{"n_experts": 128, "d_expert": 48, "activation": "swiglu", "router_score": "softmax", "balance_bias": false, "shared_expert_gate": true, "vocab_size": 20743, "parallel_block": false, "init": "uniform", "lr": 0.00313, "lr_mult_qkv": 0.5}
Below are experts of layer 4 (counted from 0) of a mixture-of-experts language model. Rows are named router (the router's row for the expert), gate (a neuron's input weights, with its number), up (a neuron's input weights, with its number), down (a neuron's output weights, with its number) and show model dimensions 0-111. Each number is 128 + 32 x the weight over its row's rms, rounded and kept within 0 to 255. Numbers have three digits each.
Before each expert's rows: "comes before" lists some tokens at least twice as common just after its tokens as in all text; "gets" lists some tokens that make up at least twice as much of what it gets as of all text. This comes from a sample of Wikipedia text that the model never trained on. Tokens count by the router's weight.

# expert 89
comes before: " ", "0", "1", "2", "00", "3"
gets: " |", ".", "–", ":", "th", " R"
router:122113180156104148161139051181160161141100107082120081099070130100099074150101113107154111157049100136148102103096071072167129105181095145106156140105168137151114193132168125160082097154078138168136181160126161073161099165146076103114093113098108168094117072153198154153141185158178125130106140126107126125143093126065168109174164104087
gate0:144134125100134102131130095118091095100215209141100151162195098121152159154170122139134103088119101113087155175109183135132118115133134118166098126114123123144102162054054132164105115157159139070082167107106158136125167143093094112169131144162133138152080162168135144104141161109177098114103086183128165113136104132108123134080116139123
up0:237098106169093105172157121110193135113146098128091149168121112116112094102108134151128106129112076109198171122227135132144128104127127153117127115097106132137114099060113095064108117164103141126129095079123120099102102106105119066112140153124102128031092139101126169068178049134109128111113098119130106123063116100115116128134164141134
down0:125096104112188204110128170133084078181111176103146181096062115147098140142052104133081114126144080136105118114097114123100180113092136103141138116118167108130073097119189111072183202082145155086120091077156143141066151107139120117083095107137198172108155174088119109100187162122146129095080181110134128133192074124112102164090130150120
gate1:161107116170156209146124125169114133146135065057143149089141101131115118151143156122119133115104175110144133158188166144100134162136154131131111089056092093078134094108180185150146149075122159047059117157140108171046140103095138108160121160198085158155159113114126154072110155147113082124114169121161190147178123134128110122102145183183
up1:072177119108078123069135098137132175095141136152142105104116159155115147071106104097087188162146168192157078161072138100086146118174138160137142155134164134038063103108159090154162148166161115120177066102064118123063087109127138098154130104149126109165120131124098150110088176176111132139113119093118138122151133169121203094142107119085
down1:084120110144110135146169100171200135139130143136138148092173139129114157096133137126087105075134178081158107135125054190104099124132131135121155131082143161125126148194186178134076071100109113157146158083144112109107096089125116104114144166095132131136222180127097116105130101118198112140167108088178168131130148128098119142149153088149
gate2:113120151101176153163106173087164105137131103130151206113179143086052130119117146159173125117205098146087155087093108136142163115094118065176111076119074160117190135169154144162124174148181124134170133057124062146127130125125145150122106120077097131119124135108076162119132098112163123148136125164144175080082095086082125163123111157108
up2:119132188101128116139142149121174117084095096152178118107156127169097097053108101142197117118130134136186120132118076094178090089165188107094149090156100118104184167184153112153156155095080120164118106135137142098131118109167090134095087113122140127092114123158142194098151162148138113106139166126142115093127167062102177155131131109087
down2:105093124157163094091160111135101102131108094115101204123041074138084094137071085129114181180139119078110210190083119153136102156121113121129130173126161172123132174104147117128161126166148126121136127181209109139115146159171171102106130170130095101095085099147138190213124150146066084082169108114171140111091142067113153123116150135097
gate3:147143105142160130151108132037169087104091191146080165149157119095105080152144167090127121155185145216092109101134075091102137097144156106171120075091143139123142116144135100118111135173106160126111104049128087129111161126086127139129100146131095156157136114088131193111199171126101093147117121141158122139153179156085116159124111131119
up3:116153161153122072146184164174124194111141144101101175179128170114098087139167119146112097140144123113117098099156162153097147136143158100154172092164204109134152091192075155125183163098110129116108058119166153093118111164192140100102121112104179106165124097109104095109166095116057115191127160122147118144148080122120156085055092163157
down3:126157099101134127108115101153112125148169172062122090060151102163133154157128174162136164143110167088081149133133100168150211154066113108077154143150209157133130134166115124106204125128182146087088150061128090110135129123181106166166101146118170132173151107158155147105162093075096160124186119180102154146086106153151147093149115131180
gate4:044061150112096099142074089162143129153153165152120095168100110137157135148141182130089078094137160142098089132156135085206064156109107118160106096114172125096108160137127146111063117112172144124139192149100166140099106049061141059112135107158148120103114183116143088135106132107121167117163121104138126066109128091128104127170162106120
up4:152115073118108176136090142094063177103188102131105111109128148098114079105136098170067107162133174153110159056034142094132172116091088103161049144122082137174126113165130117128067172114090153148067153168172095129173115168148131120151111189097094153066034094134099088119154123065145099143130115139125094151136123125136103179126090139111
down4:171144142153175145059091078131118167138134073093120115107118159166110136184120073053116178122145142090115093174092105104137125170090121135124083167198118115117042136064079124151177141089132154104123103155110103064133166149132115129107102155131126106153093090162140147090166177126152171086144132185129100169184042089123129146175132106146
gate5:219068141105151082162116172129164141123137101137109103121170092074156166154119191119118111138144090098146119112151157132157117105163151116096142103169127141154156149142157188175114123082115140172152169126125163097121161095136090195097142076110075096088110151168145146148086087127105139156092167120172123091121194087125162129117135116134
up5:151152145174110209168116144157147086116080114158156103167102140128134090180118107143142139149140067171157100094103094086145113175109141038088107164118171151141135195113177149114164110144175116096051111089200109137095132139161082114089114120093144138131139100158130166136127124163104104111133178113164157071117155118121182156142203106113
down5:116135165139126079148200119123176201107116132119123149137143173126179102097153119109103101111084093151126105112120132043133071120142117071085114081066092163139077137139195129213144092136064137124136135140184116127152117146159147120120144110125175138097073187119100147183101143132147135159099151049096104089157109118121129168137156111203

# expert 105
comes before: " The", " In", " He", " It", " This", " She"
gets: ".", "-", "|", ".\n\n", ").", " -"
router:186143140086119104130147110118157154134109131084129109098122167176112082143099195069095152125142144161099118103079089097139162122131158129085160171102164151096110091088158160042085107160124072111073109109191191185133167102088148172114142152174183178198154127120127094137111145093123148144080153137158213113141087080136127159089128106152
gate0:118136147088179108147127119046075090142126134157112168142134121146123091076116174140152117137220101097101137072119137076165133084150127090089141148122116124090093101118194145101138123124096127146133097073103177136165168122118093147153154111156143140114125141158136112108152116115118075126117061140155127168066138163179075102149096148088
up0:088119105132108139123162132177087180108105153126104153168108097102125169149116089155092074099093150105110090153157124131102179107174133132075137151203114083074100077148114138098117202112082081090191076122121108123180112109121125144131125116100138128186173149124103105139117146125143204191124045117151088124142161146133087120123077171180
down0:103094126054086150182168084178112158165158161105141138085099098176148148144068105114113123132107159183141158071132116107133110069124158140170064123096211125082112106163114117085144063124159130103126128077159125142117099122088071104144180140082120153136202069069156141175180151105142174148131074112165127154096142112153102120123130183128
gate1:111172137115125156155137125124103133078174152113126089104131173156124069166117179130160117131120116195131103088087079119088099181135073093113169116134127131119185113107119034195053181132136121148126191129101137067120134130035121108110112100201115132178161138093102063129133120185118125127161166135124141147106075136113089117165142133141
up1:132124143129167086097156092131068111055140144134119150124126094167152187090100095131145163129156092091130124122080092120220097110154139143162188139096102139059116122111126031126076146163187169097148108147132156121146118110141107130114113121117137128173126153133167113143158181163132084174137087136147127174111114107216101084197064126173
down1:177102142186130165106116134115114122137137151155109131181100166083124165103104161127092132123098112126113110094111090102127139107191120157097172123097168105063086143106077125136105084136146131041118111111149133105120164090207091101123162146105169134112082147144159135121117089154148127137080107071085207160103206109143147126113116080118
gate2:143149145182194121141123145146197141091063185139106149133122184163131092125092109131151123143093180120079090139130114153119198108107153106175078153152067128080160060105157117124090159111114082067167129104083153156097110159114073115125158119177143124151146071167108143143061158071154125176141113125139184116177135130169093177109090163162
up2:125135062162176162132134158157135110040077159166102166120120067159174117166097121145137138087111149133186120149160148159078098070130137130158082132125148195101209081140119183150127096085089082163142085123065126115104071114079135149142162177133110128116129141170106107159144129089098066128123169151107120077125158160127109154084169142133
down2:066107149112107138152125154056115157190132121137166116121124140099162118120158132103170139129124118153120166116178181120155131148095102146120167125149077121165126157155098149140126131104132115172096126153157150116106207153091130121093144126089174137113100159069151122094152121151087117066143129150162145041168136122165099083025143153172
gate3:123097144130130128164162078134130195078093179105121090132158085132155076100108163161181147116209111153105154128140152124161130078149179125128119138143145117142122127150136129132122098122129153152117083131164105147175139184123110132162105054185158079088102157139070105120151074035108115121122109121068157102159197121141127135087092140130
up3:135171152126122128095150131132179131115094131100134189148125157093111136109076168145104115118146174119131051104150124104092128099177133132148162151248155091135073094156148172160165116085128102142135118177084098152163141236167123119108104075132159107148090108155076093143147109102052098120102157121150139105220124137137159137107151138121
down3:099067127127133135185153121139121138130192130129167149115124108148131171161111138099145146119101111155113121144176113129110092119145101157144152166068052140127126145106186157136118096125070146112107147118166159162159129128080214162070112121079100127073089062160151163109140136138135136175099132181107146196089102137162143142114080137132
gate4:087127157062097149168138137119153186106174090136132148146132120081148123114098111133140128098133051104136153082090151138201163182107116143131129095118135134063174119093162168131124219125129182143126117185131129115134181105127208084108169198118107118209178103141166134098129126124142174168127084107191165058135082160130065143144061154145
up4:151109135123141183081091130088195109116139130142203172114113113070115132131084128134133169130100125142106111103143112097066078123149177128170117099124136125112147118125120133144179144130161130159135103077120117146148134168159167147099160148209140131106108071123094213125169161115093151130155138116224109075154116153147191155181139123109
down4:196099102128120169147125157075121096136061114184141086157118114185118085212099187131116148173134099143133170086089136086134142120129125102097153119195166162185142164084127130159143170115113100151087058125126135162143085133157185162100161122111131141066156060102134109079140133120092097102147135091128142088136093156168130078088114151145
gate5:143143099160176137145099138088069193189146201124101125148132124151171140091096121161123100131154140155114136187148113104123116099046144145165147137174127085114141076122102120180109125091134157110092098140128101105121100130125097109135130169155115103123135102082193175205094103148142088174152101147116084067064090147131120165166138176109
up5:098121160182115166134140082205161098142115114106149168128086097142082126114169100113182131096117100095145125154097168197100107084114067114118144172098093081146122090094141107109092120130066124098143154094106186113085125163107094121128131115161103221110141083078201142110119164125150125110132098128182107104115107174148142112118106115154
down5:128108138140107137174092111129194117132151127149136106067118076129147137108135151102082127084128144109129081084122127171143096150135099157123147131123051138137134108136099147151112148165109117182064133138177088186149076097137118192152128181191162174170202096138147189126143125107099141079137130106160127088137100168093132145106105093160

# expert 37
comes before: " ", " (", ")", "|", " /", "0"
gets: " |", " (", " m", "%", " ft", " s"
router:161098157176167155098109080111178172124111165155097076139153104103090080088143088124119103126128129127120165112153126132157129121115153109162107145190118115160113198122120126081138110201109135123132170126164142173201113185117153153135089090101082131085071083128095128091134117128153106130104147121121126136132154105128123144128149077080
gate9:162136098191175176147113120102145126105100121151128150158128107079137123106095118126112087150101120118126115150179142151163154124091120094132135132119144133124141150124149111120127142082094123171130150174099121152153129141136124170148198120068141192061177096115169192146175118098062151147178151162110183104111097094162116111077189141110
up9:150140131132107162149131111122204114157129160098132118094131089127111096113082126151157118141054081095070083193185099083149111096175114144131094159116150108162142107070084118131171084106107109132113173146123148094154191155117160160143159090109097167122179125113097102137130219138171103136127146124081112160140167174133149159116117104109
down9:067149094122146127123099115139058132074093141106108158163152061123146143101128107141135095161110114113106113150150057090167091115062149151127098090128164093167103166104137165108205133181149069113141092170165157195182187086141147164104150142128089112107127100121119067143120173148135163119169074084135146133176124101129133096174129130165
gate10:195075118140149153133180084123172128128099125102143105171121100166117118109147103173216078168139151120151167105080128120103147131124089049137075139118097139134155104088090121082131113132175137122119164118168173156201097165148088117098152133094127127097102062140101093146178063073168146101137156163102148146108149074089087146113090141082
up10:147126143191140109109189144090206136148153053139098068146173101098141108135142139158131133172104157153085155160207120108147090132100142124119128132160178142161056155104100213100090118063115151162135143125144139142146108137149088151134105183123076148160130111124093159172163118064128121108131089143155115090104101094108104160095137089157
down10:112124150135100153100148167093096131176123167144107117175133126105140099096092208156109105176066099103142098133065089113107139181141127130090180141095105190069123192073104106109088137134165112128169117093072122067138130067166122125141115097148075132127133122136171189119109081063125125142080180146119197125133159081164143142129171143143
gate11:188122145134161160136120170099162121182146082121126097112136157110106094093103149100056083048207098109106123087116170124112192100155145136141087142089111137129145134179142168104141148115153079132088158127119074154132126176101127131129133140139176173104180115140125129123221153070173145144169170126144129122121157132133094095150096128098
up11:072159137095097096196128124078120150100113124077103103079214131070183169128132148102103164117183158141065095114173131124119187156223147161110127128133181112148097097119108115117161194103158093115125107142135174134087110110091170094059098116153110112151178132095190071141150151177094103129078062154124128163145078132163147149177146103087
down11:117151097160141105092099119119131126128098114163090119141137129143114125113146097141135119125116107098073121134066145112131142145148154129073060125155168113173140036097108131109131161120102113175158097118073161179132114124169077135048138118131138103063158122113168102138100207109134076153065079193151196117088143104106165193119205169114
gate12:140112134185050100149112094148147072114102086118129077107183137122187162111155115079175141201120123160124105164132127081119134117096157132195110127108145170115140116103148170080195112150112113165138117111149149159081149181083136113107171118116111161076119168137129171152097164165048096135119094123189099076164122108105120146138076121050
up12:193142106180137170141080190153146126098157095146126134200085141082140086147157158174115120130126143157155151123126113170126064101108159154133123169111130114134162166119130118083187118103102155120145092077167122118175135163140152234167165120123104146169150047121118185119082134181118125195109080113146155123162195094119113144134091156128
down12:096085123113082110121174135131171056077165144150095095151154116160147084117165155125096078130064181099159131109196142065104132106119119142108124141154126198136162086112142082125127068128171130076134138125104127036090127118108124168088147152118115115054115128135156090154122107128171176073133076139122175111105146143082117135106089134176
gate13:135154126208146118196173153157096122181068092144059154147113155105059067194183094088145150122079138133165153102096078190107153128116103095139073134101170129129092128105108073107069139136102093091148157127110097122178156132161075147111132107102142107090117115161069138092119060122113134146099103193189105168097136184110168141152132111136
up13:133103089198154099152073127136140117073120100105153058114171096138110071144161134120148079133058181111167161115120119152155113123103116149140127120104125151170116102114125074127071167156134187144171116142120116129115116163105077130120159130079095191058051107168193154100112152097174073110155163091156111172147129188125115187121167116137
down13:161137081121154116156129128103091162117135129140129131151077134109115140166117150092079108118071152108139165157134116154110167120139122170160108108111172131166122157114052138136092034188131140203122132135140099110166177073193127114114095070135144101062108116121083188090113107092088113098143123078081123154112148131089153110152131106108
gate14:140087130150146161168139132082176179156194144132181194109188143103073150147124142175160077110110105138102127131196135105141152144110182105167143089169140179186119094126142111150159099190082079186147160165164087148149135134146106123145121100213073136155102111145160159112109087182133154114140145124089148122096213154141152152137134097111
up14:188128143149115110140079111142121087142147098087138145197192106115124120111109138158143164178096143150099116167115094092117109165119146114073099180178092130133129091101094128113110181133133077153157121178130113146134129146125074152157173069140092140111147104151103144109140146180127155109116156161148162118099081133152121105180176118161
down14:137131161119124094118094111170112116121138099228138105087156142107140139147119119076132102159139117118127133123125183121097110140157104069137149133164201080134139061163126121144175179113140143146178147153117144140098141074098175127122097050138140054127074096159104164132094133100131178197136140074077095119082157123173188110109083106097